Weights of a small mixture-of-experts language model, trained from scratch on English Wikipedia: 6 picks a token, 4261 steps.
Below are experts of layer 5 (counted from 0) of a mixture-of-experts language model. Rows are named router (the router's row for the expert), gate (a neuron's input weights, with its number), up (a neuron's input weights, with its number) and show model dimensions 120-159. Each number is 128 + 24 x the weight over its row's rms, rounded and kept within 0 to 255.
Before each expert's rows: a language model's description of what the expert responds to. This comes from a sample of Wikipedia text that the model never trained on.

# expert 26
It responds to: Latinate prefixes, medial syllables. Prefixes like pro, con, pre, multi, bi, plus inner syllables of long words, such as ap-op-tosis, e-val-uation, Pre-mi-er.
router [ 91  68 136 118 147 127 148 105 157 122 129 147 151 127 142 132 142 112 173 158 104 130 138 147 127 103 131 121 134 130 166 120 122 109 118 125 128 175  81 136]
gate0 [113 108 137 125 129  50 128 150 185 132 116 123 148 112 135 128 127 112 204 117  79 124 170 156 129 124 160 125 121 109 118  94  84 146  74 117 119 131 119 145]
up0 [128 150 128 144 125 228 129 119 131 163 139 130 133 126 156 129  93 108 156 117 120 110 136 123 155 179 103 123 136 127 140 131 104  82 127 106 147 128 104 109]
gate1 [129 129 129 125 121 127 125 156 104 156 175 117 107 145 127 138 165 137  83 136 140  60 152 128 118 128 139 123 142 144 133 171 134 127 133 130 135 128 141 125]
up1 [103 192 159 137 136 197  71 115 110 127  96 130 128 131 111 111 116 128 130 152 188 135 137 129 127 128 128 129  72 127 126 128 142 189 129 154 127 130 112 108]
gate2 [181  61 163  86 141 112 136 127 144 127 130  88 123 121 123 106 127  80 132 125 170 127 133 133 117  94  97 100 123 124 168 125 107 125 125 128 114 147 167 130]
up2 [134 152  80 124 120 121 130 131 127 122 158 143 131 127 124 136 141 126  77 103 127 138 128 136 127 173 151 138 136 124  76 140 128 127 207 134 138 113 114 128]
gate3 [ 96 104 143 141 166 128 178  51 130 112 129 166  37 120 138 139 132 124 123 129 129 129 138 130  92 126  71 128 128 125 116 127 128  93 143 105 130  71 128 130]
up3 [114  88 127  59 147  64 118 124 128 109 150 131 136 127 128 120 131 128 158 128 128 183 135 102 188 128 160 171 132 129 131 126 140 117 154  98 144 129 155 130]
gate4 [141 128 129 120 198  70 133 132 111 125  68 142 129 141 127 134 124 127 134 122 130 130 119 106 143 204 113 106 167 130 128 123 155 128  95 145 120 129 108 132]
up4 [128 121 116 101 122 126 127 105 114 116 128 132 131 123 133  87 153 128 130 117 183 197 127 102 127 123 128 123 121 127 152 134  95  75  42 162 130 127 131 120]
gate5 [133  74 124  98 116 128 130 111 101 151 128 120  78 121 128 126 126 130  90 185 128 127 117 135 139 159  95 128 126 193 129 124 139 126 194  97 128 169 128 134]
up5 [150 144 136 135 143 132 107 117 128 130  24 127 102 128 142 123 109 132 164 131 126 136 152 132 132 118 141 154  69 128  33  67 127 127 110 131 197 144 149 118]
gate6 [197 122 129 125 126 106 128  63 145 127 128 129 136 128 147 120 108 127 127 130 124  63 163 142 135 129  87 127 102 136 132 130 125 122 132 128 133 139 133 145]
up6 [129 124 162 113 145 124 127 123  66 127 131 117 154 130 130 128 119 134 109 137 127 108 125 163 128 129 123 128 217 130 139 130 101 126 129  99 134 150 151 199]
gate7 [121 120 119 112  89 131 127 101 128 137  79 128 138 117 129 130 125 130 128 129 131  95 128 116 123 111 148 132 104 127 127 127 153 177 134 115 132 120 180 134]
up7 [129 134 115  52 135 120 140 148 111  98 129  87 125 134 140  98 128 145  61 125 104 128 129 140 195 138 100 130 167 127 132 121 125 121 123 130 133 141 128 131]
gate8 [128 124 128 108 133  92 136 130 140 140 127 116 127 128 130 130 126 134 113 130 123 146 162 115  53 127 110 125 142  95 101 131 130 147 152 125 102 128 108 165]
up8 [188 124 128 103 129 128 121 146 133 126 133  89 130 161 127 129 128 153 126 129 127 202 153 130 118 125 119 126 106 133 119 142 138 134 140 128 144 191 130 128]
gate9 [128  14 202  98  69 122 134 130 124 131 127 143 173 133 134 129 124 136 134 128 130 129 127 141 124 137 116 124 122 118 129 124 141 129 119  96  93 133 127 123]
up9 [133 131 141 132  75 116 145 126 123 149 138 147 123 129 139 125 128 110 117 151 132 130  41 119 100 136 125 100 129 112 121 129 126 131 140 127 126 133 122 126]
gate10 [127 130 137 125 127 100 140 114 113 138 127 158 128 134 126 185 126 134  95 120 126 132  67 122 140 125 129 127 111 126 138 158 131 122 130 116 129 123 133 130]
up10 [128 171 135  91 145 133 127 127 148 137 128 131 128 128 108 129 128 125 129 131 137 131 165 130  96 128 129 127 117  40 125 101 124 127 125 193 122 131 128 123]
gate11 [122 144 142 142 128 130 130 182 192 122 124 128 130  93 106 130 129 178 128 131 145 149 138 128 117 119 151 104 128 124 137 112  35  98  64 121 128 122 145  99]
up11 [128  64 121 128 128 110 153 108 133 187 111 104 129 136  83 124 132 146 121 113 133 202 125 149 102  87 130 136 127 127 142 108  83 149 115 128 127 132 128 128]
gate12 [105 117 125 133 126 147 129 125 209 127  78 120 125 129  62 111 128 177 168 131 128 128 120 109 155 130 112 131 128 138 130  93 131 117  82 128 128 126  67 131]
up12 [137 126 133 154 164 168 129  96 128 132 126  99  72 126 138 121 127 118 134 127 122 153 129 129 139 136 123 128 123 131  44 184 129 150 131  99 129 150 129 124]
gate13 [ 65  41 132 127  39 180 153 127 131  91 128 126 129 115  85 112 133 127  99  89 148 128 123 135 127 114 127 147 149 128 130 134 128 129 118  89 117 137  74 148]
up13 [184 126 128 149  22 103 130 132 132 128 125 126 125 136 126 159 131 116 171 128 135 107 151 129 127 132 136 132 129 155 134 129 130 114 137 124 134  35 123 137]
gate14 [131  92 133 135 131 138 155 127 126 131 137 128 171 128 127 148 139 129  66 119  78 130 114 102 122 115 126 125 113 130 147 127  48 127 128 140 100 142 128 116]
up14 [127 129 155 136 130 152 147 144 104 125  99 129 177 129  97 101 113 127 127 101  83  79 123  98 135 120 138 123 145 132  96  99 128 121 120 114 134 129 113  89]
gate15 [127  97 128 117 120 112 117 122 177 119 126 125 130 129 126 128 130 122 111 116  87 166 142 124 120 144 153 141 137 124 118 111 129 129 134 123 128 127 135 132]
up15 [106 127 176  62 132 134 176 143 169 141  97  96 137 121 140 110 126 189 132 126 155 129 124 140 130 131 174 139 130 138 145 126 133 129 112 118 128 145 142 123]
gate16 [132 120 132 127 126 131 156 154 130  85 129 114 139 155 177 126 168 129 129  85 126  71 122 120 123 106 157 130 146 128 141 128 113 130 117 126  95 151 115 100]
up16 [125 162 215 131 130 129 187 157 151 130 127 104 126 118 132 123  97 158 114 189 141 144 160 130 130  86 102 127 172 129 115 125 148 190 128 128 128 110 129 128]
gate17 [128 200  92  85 159 145 139 129  59 111 122 129 127 110 139 128 132 143 126 128 108  60 128 129 110 123 131 126 122 131 132 128  91 131 111 128 134 141 129 122]
up17 [135  42 128  98 129 129 129 127 126 133 123 136  50 128 157 105  77 128 109 113 174 127 109 125 130 128 131 132 184 119 125 126 115 138 168 168 133 167 132 160]
gate18 [ 90 126 202 133 115 128  70 120  86  64 153 134 120 128 113 101 129 114 122 152 147  74 113 136 104 153 131 123 121 154 128 115 130 124 128 102 123 139 126 151]
up18 [211 143 105 132 115 122 128 126 125 131 117 120 124 116 150 127 107 146 151 129 134 185 129 118 145 108 129 159 151 129 123 130 126 127  96 134 127 143 171  89]
gate19 [129  77 126 131 125 134 182 127 109 140 144 128 111  90 128 125 147 168 113 128 127  88 128 131 205 138 128 129 127 121 132 131 133 124 125 123 198 149 158 134]
up19 [110  61 128 130 105 131 127 128  58 142 135 125 128 119 126 128 127 166 128  58 117 126 141 134 157 104  95 128  95 126 130 124 134 129  51 101 160 123 135 131]
gate20 [133 119 125 125 122 128 127 147 130 113 132 155 124 127 134 128 173 128  91 130 133 133 128 163 121 100 129 122  96 128 179 102 125 133 130 113  70 127 151 130]
up20 [189 152 130 149 126 106 124 133 128 130 205 139 128 128 121 128 124  79 201 118 127 135 127 161 128 142 130 114 100 141 132 151 125 124 138 123 125 118 127 101]
gate21 [105 133 143 131 130 104 128 145 133 163 157 136 135   7 123 117 128 116 105 131 139 130 120 132 172 127 130 154 128 127 127 148 125 128 125 147 125 129 128 140]
up21 [154 129 111 157 125 155 127 125 112 126 125 128 123 187 133 136 117 129 135 123 125 130 131  63 123 120 129 121 126 122 131 130 131 136 129 125  80 136 130  93]
gate22 [161 137 103 125 127 139 129 129 128 128 131  97 134 128 127 100  82 120 129 125 129  85 118 130 103 129 128 125 113 119 148 108 132 129  75 149 135 127 121 146]
up22 [168 141 120 128  56 127 147 161 128 115 129 137 142  25 129 126  99 128 130 125 126 110 128 135 130 131 126  87 162 117 128 129 130 107 127 127 143 111 123 128]
gate23 [133 124 166 126 116 136 127 148 128 170 156 116 135 127 106  81 127 128 119 120 130 126 123 136 126 122 130 169 132  83 133 127 124 123 127 128 122 159 120 128]
up23 [129 112 123 144 127 130 175 128 134 125 110 139 180 122 133 159 122 123 132 144 148  97 128 103 128  75 167 131 104 126 166  85 130 134 145 144  36 152  73 124]
gate24 [129  99  90 129 177 116 129 125 197 122 121 132 133 127 158 130   0 107 118 110 128 140 126 142 162 116 129 140 119 141 128 129 145 128 103  92 123 127  91 139]
up24 [122 173 112 135 111 165 131 124 120  87 127 149 128 127 128 137 125  92 128 131 175 173 132 128 136 143 131 209 117 127  16 147 141 122 139 106 147 143 123 110]
gate25 [128  57  64 120 140 133  99 128 135 126 102 127 128 115 135 119 156 129 131 152 145 153 130 132 126 130 119 151 140 133 206 109  97 129 165  73 129  79 127 109]
up25 [146 116 146 134 128 146 105 130 129 128 117 124 124 133 132 123 128  92 128 127 126 124 138 249 126 151 115 136 126 131 198 116 123 130 134 132 142 111 136  23]
gate26 [116 122 116 102 131  87 126 129 129 117 126 137 112 130 109 180  52 136 107 105 161 136  96 131 141 126 126 128 153 130 128 169 130 133 127 112 129 133 128 138]
up26 [132 135 126 126 122 104 132 122 130  85 129 129 129 126 133 128  97 146 128 120 130 157 128 132 125 112 119 122 121  79 168 144 150 128 129 139 133 139  99 127]

# expert 18
It responds to: Foreign name inner syllables. Inner or final syllables of foreign names and words, often accented vowels or o, li, go, as in Élys-é-es, Düss-el-dorf, Glas-go-w.
router [112 143 127 105 151 103 121 137 122 161 156 135 104 119 114  99 108 148  99 177 159 147 147 120 176  88 166 132 126 107 169 163 133 179 142 145  90 124 111 154]
gate4 [127 127 128 131 155 121  61 131 125 172 155 109 131 128  96 128 114 125 132 139 145 131 128 127 147 137 128 135 127 164 172  86 108 162 128 107  63 137 128  68]
up4 [136 102  96 128 100 129 128 137 143  65 137 129 156 128 128 113 131 105 142  87 140 127 129 138 128  96 149 124 103 106 129 127 107 124  93 134 166  81 144 162]
gate5 [112 128 178 112 161 176 123 143 126 137 128 118 145 112 129 119 129 128 138 126 154 129 180 129 128 128 138 126 107 172 138 123 123 146  92 123 125  92 103 152]
up5 [169 128 125 131 123 133 125 128  78 127 129 130 130 125 133 130 116 129 130 125 147 141 157 128 169 116 127 133  91 127 122 126 139 120  67 139 128 128 117 135]
gate6 [128 120 152 223 131 138 132 126  96 112 134 132 107 117 174 134  60 136  70 131 128  88 119 173 114 124 134 134 130 129 152 122 129 109 123 127  46 114 133 160]
up6 [129 120 131 134 157 139 140 156 120 156 130 129 125 135  96 130 156 130 152  88  87 134 126 127 129 134 122 122 166 125 117 102 126  55 131 149 127 197 112 129]
gate7 [143 125 128 109 126 139 133 187 133 116 143 128 169 130 141 154 151 145 130 123 163 134 135 130 118 139 134 144 174  44 130  89 131 152 146 131 125 128 170 159]
up7 [165 126 136 101 128 132 133 124  98 182 106 132  69 128 132 124 129 121 191 171 120 121 143 107 132 130  73 115  92 147 123 173 187 155 123 132 129 154 132 143]
gate8 [ 74 134 129 137 121  96 100 126 126 143 152 115 119 123 129 199 125 128  93 128 132 100 137  96 124 119 118 129 126 125 128 136 111 123 122 137 165  85 161 125]
up8 [110 104 141 128  98 117 126 159 132 130 127  99  83 114  92 124 132 140 133 128 129 135 126  41 128  92 107 119 130 123 129 135 149 123 124 135 108 103 159 101]
gate9 [128 127  98 126 127 117 198  79 129 130 127 149 169 124 131 129 124 116 135 156 125 126 132 124 169 123 166 127  34 142 136 129 119 122 115 128 134 128 126 149]
up9 [122 128 144 117 118 126 162  92 143 127 139 118 129 134 131 127 134  91 119 163 123 128 130 101 205 122 160 126  82 129 147 127 126 131 128 130 133 122 129 127]
gate10 [121 127 112  99 127 185 123  93 129 174 211  72  65  89 130 110 137 128 127 124 131 128 123 128 130 128 129 169 128 132 117 128 147 163  49 128 132 132 127  54]
up10 [129 130 124  51 139 125 123 114 143 178 155 125  94  61 131  96 133 125 130 123 130 137 117 120 127 122 123 185 129 128 125 133 131 130  67 144 132 127 127 127]
gate11 [110 128 210  92 129  58 119 126 122 130 128 128 125 129 125 134  94 144 123 124 155 129  80 130 114 126 121 129 130 108 131 160 119 125 132 164  81 126 127 127]
up11 [125 149 103 127 128 167 136 142  86 130 134 134 125 129 119 118 209 116  53 128 120 127 145 129 127  87 120 134 119 142 121  87  99 128 132  95 122 131 130 127]
gate12 [130 121 131 112 120 121 123  85 129 127  84 136 130 186 131 130 119 119 146 136 140 127 121  99 153 128 122 170 134 100 128 163 115 127  62 208 122 134 130 107]
up12 [128 119 132 119 144 129  74 174 128  83 128 128  90 118 128 133 117 129 126 128 134 125 176 106 114 121 182 105 129 101 128  47 185 128 160  82 175 123 153 137]
gate13 [130  99 128 127 126 177 129 130 141 130 133 106 128 133 191 104 135 135 131 116 105 132 121 121 133 123 130 133 114 127 131 128 145 135  58  92 105 131 116 131]
up13 [118 120 130 107  62 129 122 130 140 128 130 125 161 141 156  73 129 152 135 130 120 127 143 121 154  99 133 185 126 132 126 128 142 129  89 109 127 147 105 123]
gate14 [ 74  64 108 138  90 128 107  90 126 171 117 131  60 122 126 123  93 179 128 127 117  98 129 159 126 130 150 128 108 135 158 127 109 124 142 104 149 131  87 119]
up14 [125  91  72 128 174 135 136 127 128 119 129 168 128 142  77 128 130 127 126 151 148 154 139 119 135 129  97 103 128 115  83 132  52  86 127 106 141 126 127 115]
gate15 [131 130 107 130 102 125 129 130 102 140 174 127  96 146 128 124  76 128  49 119 126 125 125 126 127 127 106 125  82 118 153 117 122 106  92 132 108 125 157 129]
up15 [127 133 125 146 127 128 118 113 102 124 141 116 168 128 127 125 130 126 115 129 140 154 128 123 112 132 132 132 126 106 143 127 108 113  84 182 133 149 107 104]
gate16 [122 127 128 126 122 122 124 124 129 119 128 166 143 145 146 130 125 158 129 123 145 129 106 127 129 162 128 123 137 127 134 129 159 153 126 122 141 133 129  84]
up16 [171 176 181 129 140 122 123 135 135 181 130 129 131 123 132 129 103 127 147 132 124 125  90 147  97 115 130 140 119 125 118 117 145 125 127 116 123 130 154 135]
gate17 [ 90 149 126 122 130 105 127 120 140 131 224 125 121 118 120 127 138  84  88 143 126 130 123 130 113 126 136 182 162  71 126 145 122  70 123 109 130 127 121 157]
up17 [132 119 132 117 107 154 125 126 128 130  77 133 137 162 110 128 131 127 189 131  99 131 117  92 114 126 129 130 129  90 132 133 128 128 154 142 143 125 148 113]
gate18 [130 156 128  97 143 119 128 154 131 135 125 115  93 137 132 128 130 136 124  95 166  93 128 166 116 134 119 133 158 106 127 128 134 164 129 136  87 128 128 114]
up18 [139 133 126 163 128 129 125 130  92 127  93  94 125 131 114 107 131 102 129 132 190  72 108 197 132 127 112 124 121  92 132 127 132 116 129 144  73 125 190 130]
gate19 [120 125 127 128 132 143 182 124 132 147 128 103 105 125 128 135 142 128 107 180  79 121 125 126  91 190 129 102 131 131 160  77 138 156 119 103 108 128 126 127]
up19 [126 127 157 130 133  99 129 141 128 108 121 133 110 161 127 131 174 124  91 135  76 125 130 129 196 127 135 125 139 168  73 128 131  78 132 120 113 204 127 122]
gate20 [142 129 127 134 147 127 143 140 125 128 130 134  89  97 124 125 115 109 125 130 133 127 128 125 132 127 124 113 187 128 155 126 132 147  97 113 127 128 136 133]
up20 [128 126 136 127 126 216 131  52 131 120 118 127 133 128 131 130 120 132 129 145 127 134 128 132 127 104 135 129 129 129 107 128 127 116 120 123 129 128 124 122]
gate21 [126 106 126 166 128 131 130  96 142 128 134 135 152 128 177 128 154 125 121 150 135 137 131  93  88 115 128 128  55 128 168 132 133 129 128  65 111 143 134 178]
up21 [162 126 128 189 130 136 122  97 132 128 128 117 134 129 140 128 171 137 101 128 130 133 129 120  40 115 130 140 132 119 139 125 102 128 128 131 130  94 125 129]
gate22 [131 108 129 128 166 129 128 128  52  99 121 127 153 115 155  86 136 133 129 127  74 125 125 189 131 141 123 138 129 130 155 126 128 128 133 124 129 158 131  96]
up22 [137 128 120 137 123 125 129 126 101 126 161 128 125 115 120 134 128 128 127 117 124 139 119 135 121 139 132  76 128 173  75 117 131 184 128 122 127  75 119 156]
gate23 [ 47 120 161 142 124 133 134 128 129 121 128 126 115 127 129 126  71 164 105 128 133 134 139 121 107 141  90 116  93 149 115 111 134 164 124 130 120 130 129 129]
up23 [135 132  80 129 128 115 130  72 125 124 131 129 191 134 135 129 134  73 142 127 137 116 118 140 123 126 127 129 173 108 129 157 155 156 137  82 133 127 125 130]
gate24 [122 132 129 118 141 129 129  72 155 124 128 155 123 120 128 106 128 128 127 125 147 125 140 126 122 118 159 150 128 100 127 125 111 144  81 103 151 128 103 101]
up24 [106 131 144 138 141 129 173 118 106 128 135 132 120  80 127 125 127 123 129 129 144 129 149 115 114 131 139 132 122 137 133 158  64 145 143 108 128  87 130 106]
gate25 [131 128 135 128 128 143 103 122 109 132 148 128  55  82 136 133 149 128  94 116 127 131 129 126 130 127 121 129 126  94 144 125 131 126 127 127 111 195 129 129]
up25 [130 151 165 168 149 160 122 128  97 134 134 126 164 129 167 168 126  69 147 122 144 122  98 128 170 182 134  65 134 132 120 110 127 129 129 185 124 138 128 142]
gate26 [134 121 121 131 137 127 121 152 137 158 130 167 151 126 139 148 122 134 130 133 128 124 128 101 120 137 129 135 129 124 116 126 125 136 132  41 137  73 126 166]
up26 [135 163 125 176 127 118  95 117 113 132 141 115 166 117 109 153 122  93 163 149 128 127 130 128 132  78 123 118 172 127 127 128  62  93 117 107 151 126 130 156]
gate27 [144 128 130 154 126 114 129 124 158  97 107 188 136 127 114 187 127 122 109 168 129  85 131 100 155  96 140 129 140  89 129 143 120 140 155 134 112  86 128 153]
up27 [ 71 129 134 127 134  76 130 131 115 131 138 131 124 141 131 130 136 153 129 124 128 109 127 201 133 134 169 123 123 149 126 131 129 130 128 141 121 128 110 145]
gate28 [124 130 128 144 123  49 172 132 122 129 127 114 159 135 128  60 125 134 119 133 131 120 102 103 125 126 128  89 125 129 132 138 127 132 131 101 123 128  97 128]
up28 [152 100 127 121 129 224  62 121 130 124 121 127 114 122 125 155 132 134 140 130 125 136 153 125 234 134 139 129 121 128 129 129 125 127 127 131 136 133 145 129]
gate29 [116  67 139 130 127 107 126 139 131 129 164 124 130 132 137 133 134 145 130 118 145 143 132 131 139 127 125  52 114 133 125 120 114  77 176 136 127 132 140  97]
up29 [134 129 119 128 114 122 148 140 196 128 152 109 142 134 134 118 126 127  99 135 145 138 130 123 135 115 136 111 135 125 135  77 118  88 170 129 153 174 152 109]
gate30 [134 199  84 128 131 116 132 118 128  78 144  95 121 127 120 126 129 138 155 126 134  70 128 126 136 121 126 126 224  92 128 128 129 136 130 131 123 132 130 134]
up30 [121 139 114 131 138  66 148 137 132 115 139 112 132 128 131 127 126 123 161 122 116 129 150 129 127 117 129 131 154 128 132 127 240 128 128 133 126 127 131 103]

# expert 6
It responds to: Mid-word syllable pieces. Middle or final syllable pieces inside longer words, often a/la/ra/va/ta, such as er-a in "that era", ri-val-s, bul-w-ark.
router [ 91 151 109 103 178 101 134 126  94 111 132 152 128 131  85 101  78 149 142  92 131 145 128 123 116 137 144 142 118 127 189  83 129 147 102 137 123 117 155 143]
gate0 [ 51 106 133  90 141 126 132 156 154 129 160 124 101 118  89 126  82 137 105 131 106 123 130 123 134 121 127 132 128 135 128 117 146 123 123 122 131 134 116 114]
up0 [ 98 148 117 127 131 203 125 142 133 129 130 143 127 121 104 136 107 130 118 126 133 121 129  98 158 138 120 136 131 113  94 128 127 153 128 161 145  78 161  91]
gate1 [120 128 117 114 115 132 127 122 132 126 137  74 127 127 127 130 101 127 126 116 128 132 161  81 130 183  48 186 152 113 158 121 129 170 122 129 163 126 118 187]
up1 [127 129 123 149 141 127 130 130 128 120  94 137 211 127 126 131 158 133 129 124 124 116 106 154  61 120 124  83  95 135 125 131 126  86 125 129  95 126 178  62]
gate2 [129 133 133 128 107 126  90 128 123 127 113 102 132 104 132 116  94  69 128 128 133 134 112 129 129 133 158 146 115 139 171 104 112 128 128 152 129 135 113 131]
up2 [127 141  84  70 130 128 129 138 137 123 129 128 203 150 155 158 106 128 139 107 124 128 128 152 122 132 159 123 134 139  70 184 140 130 136  39 136 129 135 125]
gate3 [108 121 133 129 122 101 129 120 106 129 126 115 130 134 147 136 113 130 137 115 164 128 139 124 140 166 129 129 116 136 149 124  84 125 192 128 143 142 125 135]
up3 [153 118 126 128 117 157 100 128 130 128 129 111 127 209 126 122 122 126 127 128 134  81 146 134 166 127 128 121 129 109 128 115 136 129 101 141 114 129 182 130]
gate4 [118 174 125 136 167 148 127 126 151 102 140 127 128 121   2 148  54 137 124 126 142 135 126 156 128 136 122 123 129 158 104  96 106 125 132 146 124  97 124 154]
up4 [ 80  95 127  83 139  75  73 122 159 132 133 162 146 140 122 132 147 136 102  35 129 143 221 127 146 132 127 131 159 129 133 175 203 123 123 117 128 121 129 130]
gate5 [ 82 160 125  60 147 148 135 140 127 129 161 126 118 132 123 122 127 143 134 148 145 123 128 126 129 113 122 113 113 114 130 129 135 134 105 111 184 129 130 119]
up5 [124 127 126 127 130 123 127 117 122  99 128 125 138  50 122 127 128 118 140 136 117 128 128 130 118 149 125 107 122 112 134  81 147 127 106 101 170 147 122 127]
gate6 [ 74 142 127 128 154 130 125 127 129 127 141 128 134 135 109 127 186 136 131 128 128 110 128 127 131 130 112 143 129 127 110 144  23 201 106 134 127  64 100 136]
up6 [ 79 130 127 133 125 125 103 129 130 128 122 130 132 123 122 127 240  94 166 125 139 148 128 130 128 148 127 128 132 133 128 132  53 201  98 133 188 126  47 130]
gate7 [145 128 121 146 128 112 122 125 126 126 124 137 124 123 131  64 124 134 126 129 135 128 139 102 127 129 133 193 139  97 161 123 120 135 146 127 124 137 132 107]
up7 [129  83 111 131 149  90 126 123 128 126 134 135 190 167 188 132  85 128  58 128 126 128 129 124 144 129 129 143 147 117 126 150 126 128  98 131 120 126 125 111]
gate8 [141 120 133 133 132 137 131 127 111 112 161 129 131 128 128 136 108 150 123 144 136 114 123  59 125 184 122 112 127 136 128 162 128 101 127 127 125 109 125 136]
up8 [128  91 139 138 128 127 182 102  66 129 128 129 123 131 148 132 128 144 121 174 122 129 102 131 129 183 127  82 127 140 146 128 132  90 136 113 130 132 130 127]
gate9 [130 132 108 136 135 110 127  92 127 117 128 131 213 124 126 129   8 136 132 117 121 129 132 131 148 117 100 181  70 114 138 125 152 126 127 118 126 133 140 129]
up9 [136 130 107 137 129 132 164  92 121 116 130 140 122 110  87 146 128 130 135 101 124 124 110 128 127 142 102 129 112 128 140 123 134 128 128 124 161 137 142 148]
gate10 [102  65 129  99 147 128 106 130 105 126 156 189 130 128 128 116 115 116 140 107 181 102 121  97 127 129 125 141 128 159 126 130 126 140 119 121 119 139 122  62]
up10 [ 75 130 132  84 132 129 103 128  58 134 133 123 116 133 130 112 120 111 143 111 171 107 122 126 121 128 165 159 139 158 155 128 132 155 128 123 124 133 126 114]
gate11 [121 154 127 123  98 130 135 152 142 120  57 121 137 153 125 113 181 128 125  45 129 130 127 129 142 112 126 126  82  84 205 111 121  97 122 136 128  84 128 128]
up11 [129 124 131 132 133 123 126 109 116 126 129 179 128 124 163 133  39 154 120 139 125 128 126 128 126 149 120 106 130 119 132 123 149 102 130 111 128 151 106 111]
gate12 [125 134 133 125 168 153 122 128 157 127 139 135 140 128 135 130 134 148 115 147 117 116 102 131 156  88 127  60 129 137  92 129 127 132  49 123 129 148 151 131]
up12 [124 128 129 122 181 157 129  95 138 151 205 127 103 127 158 137 116 133 131 133 136 127 127 107 151  94 122 145 138 153 120 138 136 124  52 124 126 128 128 126]
gate13 [106  99 251  74 130 129  90 123 149 133 149 136 121 162 131 130 149 139 120 128 132 130 124 126 128 148 130 125 135 128 149 120 112 211 129 134 132 126 111 130]
up13 [ 99 126 144 126 117 142 123 125 139 120 110 131 128 149 129 156 128 174 147 121 157 129 183 130 122 131 123 126 122 139 134 112 142 127 154 130 121 127 132 135]
gate14 [126 131 124  96 134 132 153  62 156 129 151 121 112 111 120 113 137 139 148  31 112 136 128  82 136 161 127 129 127 114 136  59  95 133 134 218 127 101  92 130]
up14 [128 129 123 124 128 152 128 103 169 174 140 128 130 111 134  65 126 139  98  76 106 128 115  57  88 130 154 125 129 125 149 118  96 128 156 155 128 123 124 141]
gate15 [124 126 126  70 130 106 111 119 124 193 116 129 142 127 129 193 153 127 127 113 128 126 120 106 110 126 129 134 114 123 126  64 126 186 129 162 106 139 128 128]
up15 [143 131 131 131 127 114 162 115 157 129 197 126 128 131 133 120 125 158 129 127 116 136 128 169 146 130 110 125 139 124 128 129 128 120 116  77 131 128 129 142]
gate16 [114 103 113 136 129 138  67 125 117 125 124  82 129  95 155 127 129 122 121 127 117 122 127 141 147 127 134 186 119 135 126 178 140 130 127  99 150 108 138  77]
up16 [145 148 135 131 126 141 151 128 139 173 120 128 127 137 108 135 121 130 130 139 100 140 100  83 122 124 139 104 132 108 124 134 128 132 120 128  77 158 121 146]
gate17 [129 130 126 127  98 134 126 125 127 127 128 138 134 126 151 125 128 144 123  78 130 141 109 129 126 128 128 106 127 122  99 120 149 116 159 134 126   0  93 138]
up17 [162 139 110 121 164 129 151 135 105 133 121  80  90 139 136 130 128 163 129 120 115 128 111  98 127  77  81  70 144 106 127 149 134 158 160 144  79 130 138 171]
gate18 [133 136 158  97 146 123  79 129 122  70 191 127 124 134 126  98 127 215 128 128 127 130 152 128 128 127 121 146 133 109 125  88 120  84 172 134  99 128 124 128]
up18 [130 159 131  99 146 135 123 135 155 144 136 132 152 134 129 123 126 105 140 129 132  85 111 100 100 127 140  85 128 128  90 126  83 148 119 129 122 115 165 130]
gate19 [127 133 132 127 129 103 157 124 128 118 113 134  97 144 129 128 123 108 141 131 121 124 128 115  82 153  89 131 138 129 202 120 167 146 135 128 128  84 199 129]
up19 [148 119 153 131 138 137 129 123 129 135 105 127 103 151 131 126 130 123 127 127 102 129 101 133 128 125  73 130 126 128 129 157 208 136 133 137 130 112 190 128]
gate20 [108 138 118 130 128 173 129 128 123 117 135 115 126 152 130 131 127 113 128 206 125 113 143  87 131 145 105 128 127 124 117  77 129 132  98 125 121 173 127 109]
up20 [128 153 127 108 145 128 128 124 121 129 169 128 125 176 123 131 126  63  52 145 178 143 128 160 131 129 127 124 109 129 214 141 138 106 145 119 123 131 125 143]
gate21 [ 86 144 252 137  49 127 126 140 106 169 139 126 130 118 125 174 128 104 168 129 129 104 128 128 111 147 113 140 127 150 128 102 147 130 129 150 101  74 184 174]
up21 [145 139 126 126 171 129 207 111 184 130 126 147 128 149 110 119 128 104 123 109 128 136 123 129 157 134 131 134 116 127 132  94 115  99  87 101 138 131 124  91]
gate22 [115 127 127 128 152 123 131 123 123 137  94 128 128 102 149 130 122 128 114 118 156 126 125  76 132 127 106 129  46 127  95 133 134 120 122 131 134 141 143 206]
up22 [125 139 128 132 127 201 127 128  96 126 113 128 134  39 136 132 113 111 116 123 128 127 110 130 129 125 127 126  73 126  83 140 127 127 128 129 181 161 119 219]
gate23 [131 122 152 124 133 128 125 138 128 103 130 124 163 109 131  75 129  97 206 137 129 109 111 132 111 129 147 137 138 140 143  92  99 119 126 130 132 128 117 131]
up23 [128 120 129 130 135 117 122 143 125  99 167 178 129 125 100 107 128 102 167 144 126 133 122 147 122 129 120 108 112 135 135 129  53 204 129 128 124 123 119 149]
gate24 [127  93 125 137 215 128 135 123 135 133 136 117 175 126 122  87 133 136 120 123 124 129  38  99 126 152 159  99 135  98 131  43 145 110 109 130 121 104 129 126]
up24 [127 137 121 109 175  77 123 131 128 132 134 130 140 138 129 104 171 197 143  52 124  36 115 106 126 143 111 126 136 129 113 130 138 123  92 128 160 107 148 199]
gate25 [140 139 136 109 124 128 125 112 129 133  91 128 119 124 126  65 126 129 132 127 136 162 126  53 129 149 111 163 129 148 121 131 151 126 152 114  51 124 124 132]
up25 [151 127 131 135 127 128 132 127 110 128  99 125  92 149 129  87 138 165  87 125 133 122 172  85 130 131 135 133 126 129 125 144 144 108  93 124  88 144 144 131]
gate26 [124 115 131 115  95  86 121  96 137 127 114 133 113 129 146 130 155 114 138 186 147 120 130 106 118 139 136 140 131 141 130 160 127 124 138 128 126 122 129 128]
up26 [136  78 124 130  83 137 118 116 137 114  94  95 138 198 129 127 175 127 127 104 122 155 118 112 129 124 113 130 149 128 130 147 119  73 155 117 129 129 124 114]